{
  "num_hidden_layers": 13,
  "routed_scale": 1.0,
  "tie_word_embeddings": false,
  "beta2": 0.95,
  "dataset": "wikipedia_en"
}
Below are experts of layer 5 (counted from 0) of a mixture-of-experts language model. Rows are named router (the router's row for the expert), gate (a neuron's input weights, with its number), up (a neuron's input weights, with its number) and show model dimensions 112-223. Each number is 128 + 32 x the weight over its row's rms, rounded and kept within 0 to 255. Numbers have three digits each.
After each expert's rows: "mostly gets" lists some tokens that are sent to it at least half of the time. This comes from a sample of Wikipedia text that the model never trained on.

# expert 2
router:094190138141114095151119133163121115058129165107209149088151147167127082166070031148116099103112123161119119102159124157127144147134111112151124215133140142119089169133109153053131122159147129099136131100143050077149144130090146095139145154169125104106130126057130132102133168072171120160149067122128091142132106167111113107146166118170
gate0:165164087102144160137180114178139123116103157093205176114105109153124081109149131113075164175090113109148084107133058106168095124119094165132134153174126115112088115044167137137115099113138124128148104160092100101104133117113111117089139110018121108078086086102170133130119146121125140102105099167148116111092121183113184142147147112090
up0:149113169074126185133103142130131157177131118227123106167095090157141109165061103154076074102180115153128146102106167115138141090084238107121105115109131162118147128119113142115165133125134146120165109109197108087136184088138141167089084166092102119147128128096129146124115082120204140151083149110110194114155108138129143140116106164161
gate1:177106117139060130156174137130128177187102111113093109181160145137185119094127135140129172198151089121091066184157103100083100070181127143138129113157078099076142081094124118143050068122111100123130096136128112158096085148136117077083113095096072108150210107154091075165141141062080112056089124176109148145180142143140149138109183132101
up1:161129127132133096133142109170055150148112087091163173072156136106180105136141125113194114078120137191090090067066098116167165204159196190149161149154170151087107115124082159128153103086141124113139139075141084178128151160102121106104141159128149137203175102130121102121085101112103108120135155179136110129072112112131124143185169089134
gate2:163158163111159122126100146167091092164097124207155097111127094127096062121136175132169106110116078122154091071107084082132093166149081148129142153054106165124110145129114117071124116085127115090203167205085144104145113095134121129148097122147131092161119132099107102168069180198123142109166144168149129146093110147181073145139127089135
up2:071119141103145112129152188111122109128159124082075132125151109122146167159116130115143113140122135102173109117198137155158140152127039123131172099198163086150164134149118151137124132141148163137124134071155153163085087145137096167152124101122105179100122133147134172172193093113099132145143132110130019092083133197122139099148099115121
gate3:144102178105136163096110109160059185108111135107082118104157105129146111149131112144138130137127137097100115113168183153098107145125100185042131094094049109173148120129112153146105173175066128197154093141095112120114148094134147144126138095111147105096149154120154108186164106119138177117099090168135107104112145162109120097107082142071
up3:147184137165133139144171163142185088144116171123131107181131137089124135079134160151112121117117139091160159130071079105152148115148153133139076159112157127132127130176161102112096127105187143089085128108186184160163064101131137069147138171141108151145117136146097193129102175209111113110123148093083180119165128056114150139134123170153
gate4:136162102102127115089120137160138102153093080088108103090150097107141120120155117150110111114086164071124126085125106139072137152103102106154131113130106046106152093236102125126144199151120111123146153075104120181122125072110106174054132093122132120140125102105165098147066129129138103109114068120088141146131138077045149140129130147104
up4:080123176143179161142163112146113154037143135183159166127104109157127172163142084093124160125080114115125103078124169077135142118130161139182111121202117041138166154116106112150125167131140086137121129133103145167138045163131085127116110133154170083152088094129109152137117168115112101151103111124083116154093168102095145096117159097084
gate5:129115170126111114122108145129090198066197100106113074120114060134140163120066118190114094107134110183083096192163119129130082113096127145164135085130122138161113102119155106161160184114086115091158190144134065108151122116101112139101106136189045163139141036099137104170158133170184124174102117127159142077107147167121143098109164149056
up5:131135143109109135117072146121129187058187156101137111103131098121129150110081149194102095078117098169089115224143090115120090130112118151166148126075133121150137118090119111182187160052044097103158176153149087111114120156085116137087136094185042157122134052069136106160154134145226151175127078113162139097123150157135124125102177167069
gate6:156123136058104120141140116197119128076179159119162216159106092146125119162109113143172111093081146211167143115148132071187179189159090121090173141115106087124155174094102109113098162110115169116184086128131145129079106132133099087181130096154112133135069191157132178105109106091118153122132142142167151117097163105106108078150178131110
up6:136141133034109066128094122117166160109140165122131186114098105102148132181168136094112140102163107147154104202165144105159125138090080148159134094154140067146041159123159082158151142114119146071139130147137158103164098086144103126129118185183124064113132160105137119080084117118074093130141111025115122100136143125087169075170149133112
gate7:137157091085114177083159171095098131049123132141150106142077125167069105098144123150102135178133155108135118117195174144119112075156078115078090156034084117081143139133136073126159203105060116166190135111168163099068167109062137109102227158167113117039170146147055121144136200105145148071088162153077080160122155154189122143170057099151
up7:076165193066065099154159149143108130099137172127084116150140118139117092120233150135136136147141095198163094180101121093156154138171138195176135114127150115159129122166177139153118109128180098085077087129144130136106157133054121072144170112151125128087107110128102094127115115144126151154145099136125199141113112090122103152101142164088
gate8:170089125127084174084161152095096113122112084154147103116127060146098170098176164137143125104115132084201105154117081126174108106128175061129137146099164118137120132182141048162147150118189085180103156047091085214142187108094125094082097121160128102111138113091105147138101104090141155122080096121036123090151121142145123194082161130102
up8:113117143119121162168116158127101141091095116123130102134180117143136082126200156132201097094121133128184111130163118149152124102142152156192190143100118094088089130149101146211170209104133154134142129118177120170085195128073065096114098134106149119142079071080125155132119143109108172139086101099094173103109103168111102104167132136091
mostly gets: " '", "i-", "_{", " (Japanese:", " Kh"

# expert 15
router:137167145187146048164096091122094094103139115124142185090127129149122098102162142127143095133115123175088123109084115090166124123126128102181100084122193160123082096126105173113186093107132091107191100143111099128155094181161130098089138109118188145140137105133170188113077097130131103167139122099115135134091101112128141219175165088134
gate0:169160083113149159171101153136132164076135151116063116035114052194157158144128171105104108133133118100159151154100102101140137162163207119104160086130076152116129138108130128153076136130088075089179111126180151065124146137108097056130145097208157138132123229125105124117182124154100132129171128075085134193152112119093131077142122115123
up0:184139151177145168133108134169130136108108139111074149087125128173122103128150166057128077162188094092149137154097118130126089142173161113130155099093123167146182105112135076118146111100119094133138124124150142149127134169087153022112162127197129084167137145156128134107108142127103094107116107146109167131086138084171139145168114091126
gate1:110108153069114074134122073140088189131122124126089114088123144179148171151166113116112124121162114108125134112128121147096101121122156110112187158150088119085121146168141105194176094175153112099106150142191182122112132095068122118091156186183178086131070052086121160103150107163138132140114125135136127151116152189088230120171149082157
up1:147126135135136092140166054124113140173153182064071074120166140156175103171138082153169159142208089089103118129101079100128147129144110101113140141127104184056144041129125160120161134149132090129092185122156175095116150145104121104161226119158145145098106043156161105112104127104163127124086176126082146133141139138137111159140151138119
gate2:110137140137108162093111147132098097115139166124130140092116069188168131172119133080069159116125168176069097109154146111101140113154124104121117096079127119126138158142110159135150167136101076192118144125111166135126115072104125086124130116143191056129161119104119171098089088107159136152153149090118071134118086145112111074163130106113
up2:154108108155134079146098108099134150151115102117125091156083167112062115122192133142150214152131119117163117155083134113145075113141102125158132144118116148186110114129101106159156093123165141133158156165113130131148162109102161235112145136075086164116061152137094111163195167147151112159121090143102136104161138198183127123127140101165
gate3:166125100059148162102148076113188092137103112146097151149134126135086177108132176170109130133107123124134121171082156116163135187098128149117094081132124141143153119133170092177067158136157099141142157142117101143096119121211126143132071163103115073079167187113141132121135164117178162090124115128151171162160142136161121077112136184076
up3:183125133109155175132130111142110098114106129157151153141132128133131154104114145153108117178154058104133167182088174125196120175123124157127090137100134123116134116112158063130125188134141100165131180166110111210138129140127109126084147125083131149124134128111177131128161114085113111129185148164124194101148057112133141181106127174155
gate4:133117137121054048091149077121124118218099157116147148139163146127108114138133151089092150062155120136049048087136116121143096161086060085148164106042103067134128135127145157136138063144139107135113105097137137078103132141128125109168148063124152057114188139137143098092145112133162105130102112118143137131112158080136168122168145124210
up4:118168116139141106151062072124107130130080130155171154176073169128068098100122131157091135174178165202062081035088129134130144157153107153105126119104127102076140103093125098117095119167154131119195070123175165099119077154143128168080130168069071099123116128168098159117119086163123158187141110139165152131118103130175093090118099071172
gate5:146107139143145154124125100133149135133124105123170075158159082120135113141092104146146102105070123141173094187143199091143145172134192157119170108130158102130144101166126122097094173090128088126133104096084135168147146125159180167121153152185124075078128121120123147073158132091161140113144143099194093129100100130131096121127084155157
up5:170121164116131151119109169088113177130115141139131161143135170134078076097162061127151132141149114093112205122104177103164102124109172149130225115113134145144108137155156164112158163145098128151149101068091080149139068148151184187127096120133122109121145094131124103110140154118158137149187165127157091149153069100118109100148098121144
gate6:100113095139144120113146156173116121062144115138113141138145166168142088127131075117085140122073138103147100135122159173132129102154144141127082082146102096119141148071135128123152178108086173153164110111085174151092153167057108109161135129138126120134134179208114146073167128106133109096124121181086177175167121091142131109176172126136
up6:122095088153112129136177089142187123118138160115124138169162118118161085128132080141093116117143105069104156154152099123145144092128094117182118153201106132138142115098112129083076072108121135113125123182143154087127063105146137115135153191161158133155101162092161157118096154139177125142164079086183122114117171115118110134074140170102
gate7:131132135127147114069102131145154115124117082111063093130137103124148162112145127130140101160109168151151122113184116169106067143081144145144091126122084122146187156165157128126075151119171086125151139144115138160063071147103108138135121132107092142079105158128112168088147064174114159060113127118176135128141198145126079163183115123098
up7:123165065141061087098074080131098095192137117131174136153125211165074133118143129130116140074130134118109099135157111113127147125164179081144131129177163183092107108110152060165134102084142156156144087102158126049130107118155137116173158133112171081198095168172081140095156130122101128179134083123151136168135137158149145128176075088145
gate8:146085116103154214141113137127104124105132170164099123135120130140139162106107082158165171130146133105104185127049142102114147098152104107108138143138170121142140121146144133159137125160138168150126137141107158102125118057134182084150098119122112149103124138164121132162140193114104132089120142131166141134168167109165121162155098129139
up8:173119100110139166175090182083095091154151139188082122059116142085139131139127094118176101110129080097156172078095130164123078115150135112167112127104126132141123128114147107125127110108129130137158142176090154119141128090183188183178128104077104140170104136190144074101086169173113157115100159144119158160109130126124125089146163072103
mostly gets: " Steve", " Robert", " Mike", " Charles", " Ralph"

# expert 25
router:094116128167163131158118123172064121101140138102110171113120152170115176117066111100122139189099095128105150149144143115108137101121092165173139082119146104093155136159109189088143159073110130134132181109121130140137114192107133111117102208088151117127178131116222131110140112160089081150116123087099145109041134132118127113110099116131
gate0:123139148082116137119115109140135132097126107100136159146116121139094159131126148121196107175147182152144138083065137133131181101144151128112096149171153138097161075154115139172161165159113131139140067124185159125060161096085150035147138184037135124078131081131122126094085139128130133119105133117111119164128136103108146138108123157130
up0:158131126136115203103092112122173175065108141146124136122145111133124141125152107147139160136132131191094089119103188135123126083106167028098148123103147082103111112126119159117093111138097127121156069149174151137105105120141128094145085139080096200162088110147094157165160106090113152149146175100174191133136188098176172148132132159178
gate1:157121175128174166124117150163088088100149106134113156147138153084075174144112115155124107089108100106141121107063115072121085157159089108120137170128206120128139160214122135179148111102177151096124137171163128088170138164099135142142121080148171120141134138139143122120141178183158129126136163135174113114111134087111104136141118131128
up1:172124114159205099148147114162075117114141076148115179133138163088115112139112156164160174120112121151154098095112094075145072149137092116113117094148168103168184108129140096206108161091135136134152137166143146172096088110094135177123165115173155139142129135156152117139114114154141128061189204133169092056093130118117168089164131187096
gate2:112115146097181161152156116125135089115134108144100079135151107167129077108115142133117121107108116062101095158138097068108078105127147106115123136070096067150089122142141119219181099177101135194113144098132149116111142146089163099144150123148201164129171083131097146189094130209117147163138136179188073152133115076136150095115085119098
up2:116140178171197118107105131129123121124104140083109097147156144136145111133062140079177103092062128091122128112110145061143103134121137093141097129100140128138120161106141140131138130147122142155173141128130184115123126144092136165150125100144116172170135068084138100111144118183067090100151126166140073119108165139092131078076111179132
gate3:115152107126140165148117134113176138140149131176036141117128070157130168157157129110092129164094121157097068113167168074136114113150135123141172101158126099174118173112169144118124131148171116090067118101155212157088134156125142122124157224097148106113151224110164115151158112141113138134102160098155109102089150069129123072202120096114
up3:127140137151149115179162150130156134138129199131116119118130091099116100153116136176126116140114096125122136101141138123120086091140132176122146120197088163198142081107166081099150079150135084126111133139123202132087140116119139112186170165155158118160067139111131126141158151145098089116125166119118142065150130099161123120091119065185
gate4:152171158111129136086148097166157106084097158124121118099149147099128138101123096144178154210175163117185092135169133162089111163123120158070123179138151108140168154145109139114162120160203155143103147124118169150106106090084112086086139157074110132060067161104127056080127112178066149044106129174169100122169131150080128135074145105151
up4:069102104136143137145093147091134111155156113114152103119108104117088117151125138074138127125072136151062138111184098159197150106099083104117073174173054107134149021111159165079095105079102219121136150178150165072119110128148134116163137130094149099130148155175154143110105108131143200137164197137113145071078106108138145125153119090125
gate5:167131119101057138075146094112138133140108133128100104140082122112107094099117117159166082139133094098134127124129107166117121119113092155091148134117119138219153120127088122126101086093129127137129088111183173119095142143145119073108113058141125130142089096150139116102193110175077120107111111158146112133170123124086090132111064171086
up5:121066164147117120107120170111086075121177043116119080178138154081131113103109107138138137100171133087110113131107130133133112111108088124167121139177163167156099150114121149165172096114151159171103156154130175147089177099082152111089097077074173157113108114131132129139133150090161093082154137169147116111079138068073184165101073104129
gate6:059143114158131105112137171102153126146136099083126118142203127149096163087184156107143124090079109159111138146191057101081170143146035156129096129090097087136146125134162139078092124176138134119120101121160080100133159182150096095167146178093091098125145199155164093074102164162097144121139176117099120090112089115097145112139107140132
up6:108125110150131110076105137110130141166168106142142105149171130126129152125174111125098161106154126150137085065147099201086110129101170114131089117065082116056135113118196108097117138085130071136093171158138100128142141169129090142141196130128117120173163176115158122072126125131157162093120138127068099108155135131087174076110142095224
gate7:149051093166061121187084136101124126056098192134084129119132134131151130124189138124177116152134171099108155178074158086149110166128152157141142112145143090136136123159184125138106157125088106131175122144120154151196122134124130162102087145104117136072115160151105093157150122140120126116089164130133126115142154133087122168135123158122
up7:119178126208123187090097136064118124104148151131126156080171145117061164117132195127170105156105115158099162200165123168112133111130127155087139154087169107112145125121078124102142056085166186164129114135174127168157144171140102139170136166068108059091118165077158189113121089164131112115189116129122089191144033148084113070136115087119
gate8:108137153128122060076129112188195119158137099136159066115158126167112096180149098143103102107126134163143094112068178129126213139121103119111143123071129143132092142156108189160132142072086214047135171138106136147133143149170118149106106143115149144176080160170115151039075163119160116136157046102119141140119126128144060098110133115112
up8:121078154109156133071052096059121189203142117188143194141100120125128099186136087126118102143142120138125166065131088133157128142159134104086094148111096155119136099113083147112144168133139117097101096169079125084115148129156151049127142162101117107133106118145147196124151107132158068075091159143120116145080176239185153059112135123196
mostly gets: " MF", " Kingdom:", " European", " DF", " Women's", "American"

# expert 17
router:145105068120102107156172135162157116126100124063102180130111132102138119068152074141141131119103112139115102103114096108104103136116123149137093134106151130163132093160102137115142117191174171130131165146107116115109114145122120109126125103087118120132127085144159163132102124132172096200055132118106170113117154130139174163159196083105
gate0:123093104115106147167125106130062112130148137091160105138091164151047164111100121124157152143169149103053124064103138121154134041105179147027062149155131111196113110124100101135159123116118153129125133083210169074131114089135155122104111134128149121134131135115141115113121154093094128174139113117147137155063095136162149176131087114186
up0:078164113084125144169140186072140104118151162169097124192130122121171130130129145131075102147062112125162148140133125139086135135124134123134126115051124212083120178094154129132097106143118049155151078164147160103109113126137109138141139152072122149103099162143069101130112204153090155129124128145136102108053128162166130099146113108114
gate1:125137207143105080138128078158142158103075119135184099100101169090162068165166131143113104077100100126110138183168153141088092077117114064168076104062125122164087132111163128096162118132126094091160185168101108132102109099103106146125139112199115109114115184126122108158074111112122122101141120188087098123146117065129135183114116214102
up1:121127155112208151121107123131129082147074114128137108130114141122088112129157111153102113140187148134128064130153198098128122100118125094144135114201134085100102124136144155130179128105140180233160121143150119102178165120132127181145116169084113143140176116125159097120104140123123133088152174113147161131137086094099120113129143144183
gate2:171116107132087095069128170145120160123128153129089103098122098068130078104164125149097169139096131131150111139142151184105109127129143136141161121176147135141128114158131118100101140123110139135099128123152081143109081114088155146176130140096126114072149139099128128157072110167162160095146163185105127134156080147130126150188101089139
up2:077142144143195152155123115123121099159168116107096148134161141205164180166134139111118169140145103161139118114112138110117142112183084146083110129122088093099135133168094129165142046113128170145167140111102152097172155137127154106110163180112105115142102149140138168117164169106141135132093114131148119121126117120109109085074120178103
gate3:062155110128115125111134105112188095123123165163147095154143121117133108126065132144171134129141092123089140194141148154115156122146148138139176155112189088141106098121126108143164135166137150087141136106131119119135058172085127128128097151141199131152125128088095094150128147111175147146121111068092133221087134093076159181147151128106
up3:141131153154115138143100132095102095159117148081090100147090182095125132156147139174158083114189100109122091147115121167108118128134138111164147121160149076152151069097113071086148108193131077113067101113136119152096040173155103153088119152106090097173164078152149125137134048154215122105132142113086127190169132129154170137150092115142
gate4:112123120140156043132162105123100175084164120171154151175113047165112134138085083176129119148134057130118134118145112134078168087136078139133153104158175097101154123131107070134187141138102116141168153087083143160133089113131233178142096135113141137080160118104168094193088132120100166120122101190092098140098161133132123134146106181125
up4:112140111097118127160166108141164103115136149144157117184097164147153089063124083084143081144108076132118088074120128132120213089118093092138114106161167144134118139065198160075151125124175067119140122189116115147173113105113201141092114155164135126141097083163104133107141148097052109107078055150096147118082155161148149132101185142130
gate5:145117177203161149108086113146068115108081132091081124108090132110090098147121112143150097172079129093095077106150116185156105113123126118135104134088096102105168118089120030139172146135143102179096119104098159168141087109110106166100183104119083132129177136115103078175153172101083128138178102132144092058114088114142168144118161114106
up5:117217146215113147115125151121083098136182111157154112127183058116178118181117122097131109114112124155125129112108132118101166151166081102129163192109130163106119157068156120081135116142166107064122112130128149138114143108143113084123122132074174136108135155039115138139128069125126067168091116179126123159111126126115103149173152120152
gate6:107097196115095102102149079169141149144158154065101130148144177130213084153140085109135079160143073112111103173068125115078125124089162141132126087163109091154111135172141117166159152085091146117132132107115136195147097129122097128108138122175158138080190117193111151153096106150107167076143100116052125023147212081091131110086121099090
up6:076170096081150131132109152121120171107162053107210153106135106115034149114175141133116104112125156195127183102154123125164155121124080106065109190108163132102141106101116142152096151070157175136125144181047127130107099074105170111076098092086071146148155126119122157163181167116155074150126169159163084154109110175138141156111133134139
gate7:096166073133164087101167061176107122118130132131198111117139153067161126108177151147160163065109136133066127164094160136104140131114101091211113124105126053142126090154162150130186136167100159143090147216092173128101112119130171110055137115178127104128182118160147119128108147101158125144125122155142098074101144126132111142142183139086
up7:133193172149115120087165113135124080155139110147177158116125149093144114090140132145082111078076123103171139150140122099123119118124112140213088177121142073095125162162129124121108138127189117129110140090103130153111096133114084107054127106155116049127168106102130187123108116039167085130130091185120158097171101144122096126157134109137
gate8:115155150068023147140106079122137115126134169134116162162145121142120111140120128148100186111180158166076086101156167182047103084119112136158134089150169067129119135093116177124141151123125143137180098127147136168085117124086171110132150087115169134120117147129106150136144094142235101169187079162135134175138150144126169093175090119089
up8:165196111095061143137145116161084106111134165107095129112155131152152168101107132149090139182126148152091103146098142178091142107114100156111132111115166086092165107053115163138147139094142127140167129154119146115098101093117171063122148095107114141044116106119112079138083078117161106144122105124092124156108170133131177127099113111120
mostly gets: " Nominated", "|---|---|---|---|", "|---|---|---|---|---|---|", "|---|---|---|", " %", "|---|---|"

# expert 31
router:117127132108135168105119115163061096063110144151112129160116121179141115156103072129063085187202113174102095133147171160174152131136166143124140129082149168159089158140093157110156139087147069089139109108117163107130092145103131031142162162104135087116094145113138185130178131137132082186147125093103108092084144130160089142128103103102
gate0:095198128119083107130132107105140144089103133097141175148121144145140156116103139150123170095113156172080069060141115182076153176125049102140124131108135159141081170129141161090151117163139103124143096152162093115106126150105135105091154183128124100174127122145176118120179155153149123137126156184163146128086155108117145131159112176093
up0:154120147146104098136123178141051092090143102118115096085117139117161091112177119158134160191097168092155171118132134140147104145135137131122138119210082119147118165139089137115108108133119124149134147130136158138138104184171085127087136137095092179079141160110047150043110124080093127085113111143126137144118110139137097135088144077118
gate1:127131182156125129087171110176104184110117108151107155168127102068168117087132109161169133118147123132162116119129152101050144163107123167137088213129116122115172133072139180151120110142119143134159150169117099152133159136158173100184085124155132077130124128152171166103119087167135137137141073133113171123112171135060155099135071178164
up1:134068063149152135058117115123117070142116136113174139098114150171116134160121125104116152169081157121135105153163106176198116097160108050131104099121132153116148120129133106098124156111118131165100111116146135139070115132087115175100173135148076105138132117093133116146145195085129173088147200119127118167160108079133122077115156112133
gate2:160079087112129173125100174087157149151086087137130109134132158135101089110149118107133140150098115116087150150115135096113089125129131141126108109154123128157092099143157155124135108120132139139135066162134120117185095094077230166126133095152106149134145140169089132159160100123172153083198135180119093084172178137083167097083133081098
up2:119114146068115094141140121056144123151155076210134080111160171111139131108152158141176081098174173154065102156109148173112100146136090146128087145111090130124141156159146079140111087119137110097145154111049146185073141122083180156102145108191089145149120093188168100114181075188125070124135150152149114164112099129159096127075159143097
gate3:112138156102150103146089141121130124123140153083204139152137216156130099116126094125097119116126095102169106127153129212084159098122120096186117121125188108128144090144137129131147065093136121126077166133127099140117137146044147116104052090108156129122094082100153140113118147140144172111133139130133154092145154103085155122124156142112
up3:169095099160169136092121079161194109084143112146157097105109108126160111142142120103114148125133091105119122192136122108145142146126091092199171116078129096097121103144153131142098178171145106093137166131211103134143138099208103161176153108173076110099089200174166111174160195158122170129104126129136090170100066114088079111110094157118
gate4:116119146106159133133100107117083207087087154109091157118102157116108077134157100166148131173092137051172150134074139172147157105145106095124112142120124048119194043117150108109162147177085064163100172157191129152132120115153109160052114167140107127127143108100189083123149156171113147097102146167137099170139181123174063085087166150113
up4:175095141143182178122143111126209122161156106172139212182120132129161107111095107119118111086149062128182143129095091110139125117140135093118044084141153165103095088128158139137149110146131143139117114154101085106122128117098150136114129127126115100118169089108184121126142205137159101094137098150120099095137111159120143074148122138130
gate5:129134111140169099137125167089171137059151136130135209130135132085085141096156149118115097117118168173166122121121121116167184144146130151160132093073141071152133123127139102183150107146129145102094100128144124117130199133125133149150160178100088097173149118131174120114135151099160195113150103096116146163107154140103094121123116128111
up5:116099145121139124131068144139088111081112143142128147112164142124120061103138133114103131132127146151153124106178129178101096100158088114140144111080097144132144161134124144119103123169095100109164081102194150088183153137163119175158162141099136175084164170149149122105098186173082145128081170169062156120140150074127112096137149109155
gate6:129100094126126147144139110132189159096132133110149185091127105118129095130153091112137148092103145078106109104118169160150147121202166201069092162081110135165110076126150110146091096164107164130136112154098093106135188098104209088204152134175159061084129177101089124116142088131151164124223123148160131151141113099170122142147127148101
up6:155077077100134083134101214107136113123126130142107140161137189118088161155164108131107131141158112100115093174212094119121118121147107118132127089177152085128032041153176126132120111128169094078091149142063112153140138132118102144049158155123136127158180104148178129071144119086120112085134092108143091134154127167137146127065161110173
gate7:149151139160108130200147138101107177147128133098221137131135198182114114122076171140204089156101175139102141129129147076177130140142172134158153066098137153192150131187188123110122168094143116137156126085159130132138086118157175143107104086102059108134129128103131087168128175125130095123194091101137156062118102126111144179111115072109
up7:150100152148147108078100132140156022172121099141153155116120134139137101131107116123134101090141121145160127108108074159166194113145122098095103134110169154099092155102130101110133124134079172151123135193148196172127152128125146100149156168100118148125171117177209089079082132104110090147078147097179166140187152087093092123172086163139
gate8:179128201119145100112113143131114126242145019105091097153092091077074122076114139149185158112094142104099091111079117134136094186162070118145047125142148144104127104100090127065141131131139158153178096207137113165105140172119127188134038128056157144150124101145154140111114134106098120135097088102110129125154103132146098089117132186066
up8:096155092094119048122207074149129167071095172150127203123139176116147125089109128129038179174160113158082175098153075134051130067109065136096202137131094104157121144148104138177123103151155113129108166119170149131127123084125122122107207135163120132092131116205097091148160164127145165095165178166158067146138194114121160126119116077166
mostly gets: "ius", "son", "ini", " Jr.", "ha", "ica"

# expert 27
router:110084072117154095108089163162112162120125094168149162105133157116111148141120131117129145160124147117123165064115110108139140167133128128077124111119112140145125117118126127159142112091148103134090116135153090126113184159106184107114137073167097104076104087097132156106071099162140178184158099099113085101158156107122112113155109132126
gate0:108174143109103165146121077173109081149109107142131093169118137128142167136084161176132129099173150167117176051086162181081115174150132099105156140107091146151114139076177153079113048135165102105130149197105154104055075070140107143121112118094103135160124152124116134122082147144125114172079096142173059152075118154113161128113111156141
up0:129084133162116114132086126182110112108118130080149154151144142158161114118168098115161145147100144186140102090116095144091096085086133140127143129082138125149133099122160127107195090109112128151119111198118094133051120107081181155185108137143064165085137112166121109110106060198108148192117072123085127165135114106146099118157095129123
gate1:125161163147135116102118074162133130114156132105134126162108145105077121123135158155136121108120144078067102110150094116134126082130097113139115156086101147103160118121056165127118151144134099140106110145137137109101166181121092134079156156061178153118162146074071130091161145154130126148151130070073117154138111156133086106041135176115
up1:078171171113126115101130155112191144142151105066109118108159150083147075126095130068099115118100137076168131055129219128122172151130154137110123105126175085095162153107132096148102123102134129135105109159130074112105095144117186149134156111103101130129124121153137141077166160176077152145134086139193136119136113157150089135109135086199
gate2:132132179126053140142084034200116106143168101148109184124086136114066099162069126139092128137065132115120064101141142140086087169158100074126168120175121130094105104051107130135122162140140135112149099110050137149100099112089108145134131101155144167110156161157138111090109178109164041175122114171106135136090139099148182104193123130106
up2:117124072173203135164102172160157122160084179150129084107132069140151130164130118100082098126103146159090132092105123137125103129137167165171129167089142121070112106125149130130132108173152111121114163159203121123096165112127104133109101117089091125158107155184101128127101092117084115105146125113103098202146090119075098122138164103171
gate3:166202137188108171129092110099143111112085143171114101106157115125098133147122180091159142122099188119092199115176123165124114146091131140125124148104171143099144155169110114122110141135156092178141115151107081176137105127141162125172119124106178063068134097157089116158123116115123147156107108105146130173147155144070087128193119112151
up3:130066123112188113104139153165112169122131120105176105101164142110134120105095113131110148126156169154113094150127160099172139123165122126154151084146066119147085116134088072146161161115134178092133166075091155092072119123136082121128126120139110204143114136117097093116146169126186151100139145133192125145082118107144138090112151094102
gate4:166081162088146155096164110140160120128085138139080080118144196117159095119141171099081160151201101099079122122091110167152156134123155107079133120122186119101154134128129096119135163128152132134129052161183142142100092117138109106105136121166117121123131170164090139164139163151097071129204155119132114102135110116115121053154061171125
up4:076136149172105093224135142102151178141186114127134201139135088106119208145101091114168098104107175162145064111165134135102143114117131105174106053136086129117095193129154161109115122129114137091141135110066128100159161219107135160181148135110155115153114075145153124126114097116165150181108141116145179141114175126113101167129186115120
gate5:146088092090169142115111100129155185130112138063056111117093172094130176133116140147126153168164094162072101146153117094152113078131094083187129073164135163104118125175128168165152136115094141105148117139152140132126077101133133184165144132188134124154154184174191122091112161115126066108091175085116111108159163124125140134094161163127
up5:180188157132143046137205107142198073102151165143091176164131095167124120107143119160117147097065169139142159070194107105123194129150101159165141190150191091143073119161089132110138126112146128126131138165135186166150123124114122054076171115061159156094083121116129148138108097133070104111141097145179157144143158130119080137128127171102
gate6:139117113108074131142096088139137165167096150144088150084097107166102145120103102080137164108163104094089118110083165158139141110110115094150152145090147086052091113094101067074110128162097114084118147145086151165101114100090134115154163140177127116047178035176088167099164115138102133128149093176156113173124177090169139092144130158126
up6:158076124112086138115103084173134130121104180099092162150097075153124094142056079123095126108168193090139120112084130177112107147154200104117137162075114113124094143078102081148115126206071051161114128094124116097050133126111085185244154057113096140047173046139091125106123086107128088130205095122152147207133127103123100113098120127083
gate7:135151167152113114095135152143116103113119115144100069168145144113162088126134141153117097127123092118139204118166165114099091139154103192151111084168112174096141168095121049143185128125080111140155166108175152165163104133132142118076053126147154163108112125078099105169131106019083155098130092132161143130115116123156109172134174145175
up7:058121155163150142115114115103102192137141126151124165134103143114166158096135129113160184140109125168144112158145088125173148136110063083100105098156124098165105136124184139086087143152201145069144147046092146195168136156125165112096203151133141116110124090141107117093135098132147094106087198077068165103174165117105139131145113102025
gate8:158162084154173149124140066146152097131118178103025144105131180185146114130132164150123144088073115119149080153125105117112158051118128166132082084153062108071088138127123110175111150156079169159151084134154129134109128102088111086149111143103113093075162176175138108079102075167090154087124102108117123085070129161065130099139088163062
up8:071160111103132151175129109121115153078135156074073141151128167122137107112099146154129117127123109134032152077213070174133150160126147112129082142134133105151116153159139106066148137141071103113136151087102157151091094097087171132096126166109139173145080139121067107149161059152084068167151137152157112121075150128132120192101150116070
mostly gets: "\n", ")", "s)", "°W", " m)", " Authority:"